{
  "n_layer": 10,
  "d_model": 384,
  "n_experts": 24,
  "experts_per_token": 2,
  "d_expert": 80,
  "d_shared_expert": 320,
  "activation": "swiglu",
  "moe_layers": [0, 1, 2, 3, 4, 5, 6, 7, 8, 9],
  "router_score": "sigmoid",
  "normalize_top_k": true,
  "routed_scale": 1.41,
  "balance_loss": 0.00477,
  "balance_bias": false,
  "init_std_router": 0.00953,
  "lr_router": 0.000522,
  "vocab_size": 5906,
  "norm": "rmsnorm",
  "norm_eps": 1e-05,
  "tie_embeddings": "early",
  "optimizer": "soap_variant",
  "lr": 0.00198,
  "beta1": 0.95,
  "beta2": 0.95,
  "grad_clip": 1.0,
  "batch_tokens": [16384, 32768, 65536, 131072],
  "seq_len": 1024,
  "train_tokens": 270300000,
  "steps": 5246,
  "dataset": "wikipedia_en"
}
Below are experts of layer 7 (counted from 0) of a mixture-of-experts language model. Rows are named router (the router's row for the expert) and show model dimensions 128-255. Each number is 200 + 40 x the weight over its row's rms, rounded and kept within 0 to 999.
After each expert's rows: a language model's description of what the expert responds to. This comes from a sample of Wikipedia text that the model never trained on.

# expert 7
router,248,190,194,243,153,172,243,122,144,161,133,153,243,143,230,182,252,212,170,172,228,208,211,210,160,143,249,222,127,181,213,170,286,178,224,248,186,251,156,162,280,178,243,233,239,149,183,176,211,179,146,215,179,173,142,231,173,232,257,243,242,201,201,182,124,215,232,253,147,187,191,283,154,222,222,168,215,187,193,216,246,180,225,204,262,192,124,253,257,231,225,170,211,193,169,239,74,195,183,166,209,229,204,237,171,183,297,128,182,117,196,178,223,225,202,206,177,141,156,299,171,233,224,200,230,206,185,220
Description: Line breaks and headings. Line breaks, periods and heading markers (==, ===) at section and list boundaries, especially blank lines before a new = Title =.

# expert 13
router,249,210,220,179,225,141,216,199,217,142,144,199,179,208,251,197,218,189,198,221,239,274,201,179,209,82,186,225,147,190,201,232,226,164,148,239,183,266,128,180,203,198,249,232,199,257,149,212,171,280,213,222,182,241,173,251,202,224,245,220,245,252,191,188,154,297,266,180,174,226,157,243,170,237,299,258,176,243,245,176,258,148,258,200,184,148,208,190,233,220,224,228,180,184,121,193,189,224,215,220,274,221,143,187,197,221,287,223,137,143,203,159,184,237,162,225,184,134,141,184,259,221,172,162,257,183,282,110
Description: Prepositions. Prepositions like in, of, on, for, at, from, by that follow a noun or verb and come before the, a or his.

# expert 1
router,267,165,176,190,81,183,199,129,204,223,192,207,176,60,253,166,211,174,181,185,177,213,172,205,133,157,216,202,200,159,264,177,263,240,170,239,178,217,157,171,235,277,202,253,185,231,205,171,176,236,260,240,243,153,209,152,180,205,231,217,248,223,188,113,148,261,252,219,160,171,217,224,136,230,239,194,159,303,215,183,255,134,179,215,228,176,195,183,194,235,205,205,181,203,131,225,185,211,218,227,234,182,152,211,226,212,255,178,121,128,144,180,186,206,135,173,178,87,128,212,194,183,205,181,222,207,231,195
Description: Articles and copulas. Function words like the, a, an, is, was, his after of/in/is, especially in opening definitions such as "is the third album".

# expert 17
router,236,303,208,224,202,162,261,158,244,173,191,173,207,156,269,202,220,187,200,227,197,203,197,167,115,199,254,197,171,202,265,207,227,208,157,221,217,286,141,159,240,254,213,242,209,242,178,166,180,252,234,221,179,193,108,240,193,211,249,246,191,193,205,185,161,141,274,271,220,196,221,255,169,201,202,255,181,222,139,187,190,144,266,236,201,241,242,140,234,270,225,150,184,183,185,186,195,202,228,138,220,223,155,244,172,262,273,164,218,152,142,156,261,183,221,167,169,117,191,242,229,217,215,192,197,210,204,158
Description: Adjective and participle endings. Endings of past participles and adjectives, such as -ted, -ated, -ised, -able, -ish, and words like known and located after is/was.

# expert 5
router,234,195,198,200,152,140,231,170,168,150,159,205,182,144,248,226,209,184,123,207,203,212,247,213,144,151,260,185,149,170,169,171,233,175,180,163,202,237,126,199,242,211,226,284,208,186,276,209,225,97,280,213,215,159,166,179,182,179,187,219,276,234,201,204,138,134,281,240,205,182,173,357,230,175,221,177,201,206,202,182,243,135,237,212,212,194,215,204,227,312,234,203,185,194,152,234,195,230,217,192,251,236,173,217,136,201,260,224,180,149,212,177,157,199,148,232,223,97,154,242,203,209,187,195,212,186,203,246
Description: Noun-ending word pieces. Final pieces completing nouns and acronyms, such as -ation, -ics, -ment, -ity, O in ICAO, BA in NBA.

# expert 8
router,242,259,182,175,164,164,248,151,196,174,201,209,168,157,192,179,240,144,138,180,212,195,163,174,209,178,230,233,225,214,233,175,282,220,178,241,212,290,84,200,252,242,275,263,188,190,218,212,200,251,148,217,150,237,95,299,209,229,226,232,241,192,124,152,151,226,256,254,168,220,169,284,171,198,265,233,197,178,181,264,255,162,231,250,229,198,166,228,156,228,213,242,182,186,149,196,167,284,286,167,176,246,175,222,176,245,334,181,172,129,161,150,248,210,205,228,226,160,172,229,171,200,234,197,206,165,244,199
Description: Narrative verbs and function words. Verbs and function words in biographical or plot prose after he/was/to, such as became, returned, moved, not, could.

# expert 16
router,260,162,171,227,194,180,229,140,196,243,172,202,156,77,254,241,227,188,190,167,249,223,195,171,157,143,256,175,186,189,231,197,215,233,130,222,193,240,142,183,231,190,222,245,210,201,143,232,230,202,243,208,170,237,137,198,181,204,246,230,303,184,180,108,118,227,256,190,181,198,190,201,172,211,229,199,195,195,203,164,248,186,217,219,274,150,133,246,217,248,239,238,191,228,151,208,160,257,204,194,221,177,183,207,189,225,261,203,151,128,188,148,219,192,174,239,174,136,153,315,220,212,175,214,231,160,213,193
Description: Articles and clause connectors. Function words starting phrases or clauses in running prose: the, and, that, which, who, but, although, more.

# expert 18
router,260,206,176,231,192,139,282,122,235,169,193,147,208,129,212,174,204,146,157,168,210,172,226,146,206,133,260,233,187,192,267,182,208,236,158,181,274,260,155,200,188,249,215,249,151,216,184,191,195,184,239,246,179,192,88,205,185,201,198,192,257,196,135,137,168,286,314,193,212,155,218,213,199,202,209,173,130,145,210,173,241,121,247,188,196,221,203,188,242,257,241,226,189,162,171,160,195,188,271,238,155,210,159,210,150,225,284,127,163,99,188,128,169,152,110,211,164,116,162,254,190,183,186,201,186,209,204,161
Description: Modifiers and list punctuation. Adjectives like such, various, local, Total, Democratic, and/of in names, and periods or semicolons ending list or table entries.

# expert 23
router,258,180,169,177,162,192,239,141,258,152,172,168,249,127,215,188,263,176,164,184,152,267,201,226,224,170,292,227,155,186,232,181,326,215,157,236,192,336,148,177,236,244,226,231,214,131,225,249,210,172,237,185,209,146,38,195,160,213,198,210,244,239,147,129,146,238,291,187,162,144,209,181,136,206,184,187,192,140,195,167,227,177,262,211,206,218,188,214,228,185,257,189,144,260,149,174,251,215,199,245,249,252,216,201,151,205,280,253,160,185,208,156,200,201,208,214,235,215,104,234,132,215,161,216,246,192,234,193
Description: Capital initial letters. Single capital letters or first pieces opening names and words, such as M, K, H in Rh-ode, B-uccaneers, Z-urich; also CJK byte pieces.

# expert 19
router,282,209,105,221,141,154,193,155,166,192,230,169,192,135,233,240,193,147,105,151,221,189,209,289,211,205,212,216,201,130,263,194,258,210,186,253,234,284,192,238,255,194,261,244,181,168,211,191,173,169,249,154,233,159,123,210,214,246,209,232,218,247,186,135,130,248,289,233,218,188,179,273,189,172,202,173,241,224,202,208,248,113,163,207,192,209,189,180,170,266,264,205,126,209,178,205,140,313,254,239,243,225,171,214,227,179,287,143,180,140,214,255,163,201,229,179,194,163,194,200,188,227,216,208,236,202,204,209
Description: Lowercase word beginnings. First pieces of lowercase words after a, and or as, such as col-umnist, v-ested, dec-ree, journal-ism, and single letters s, v.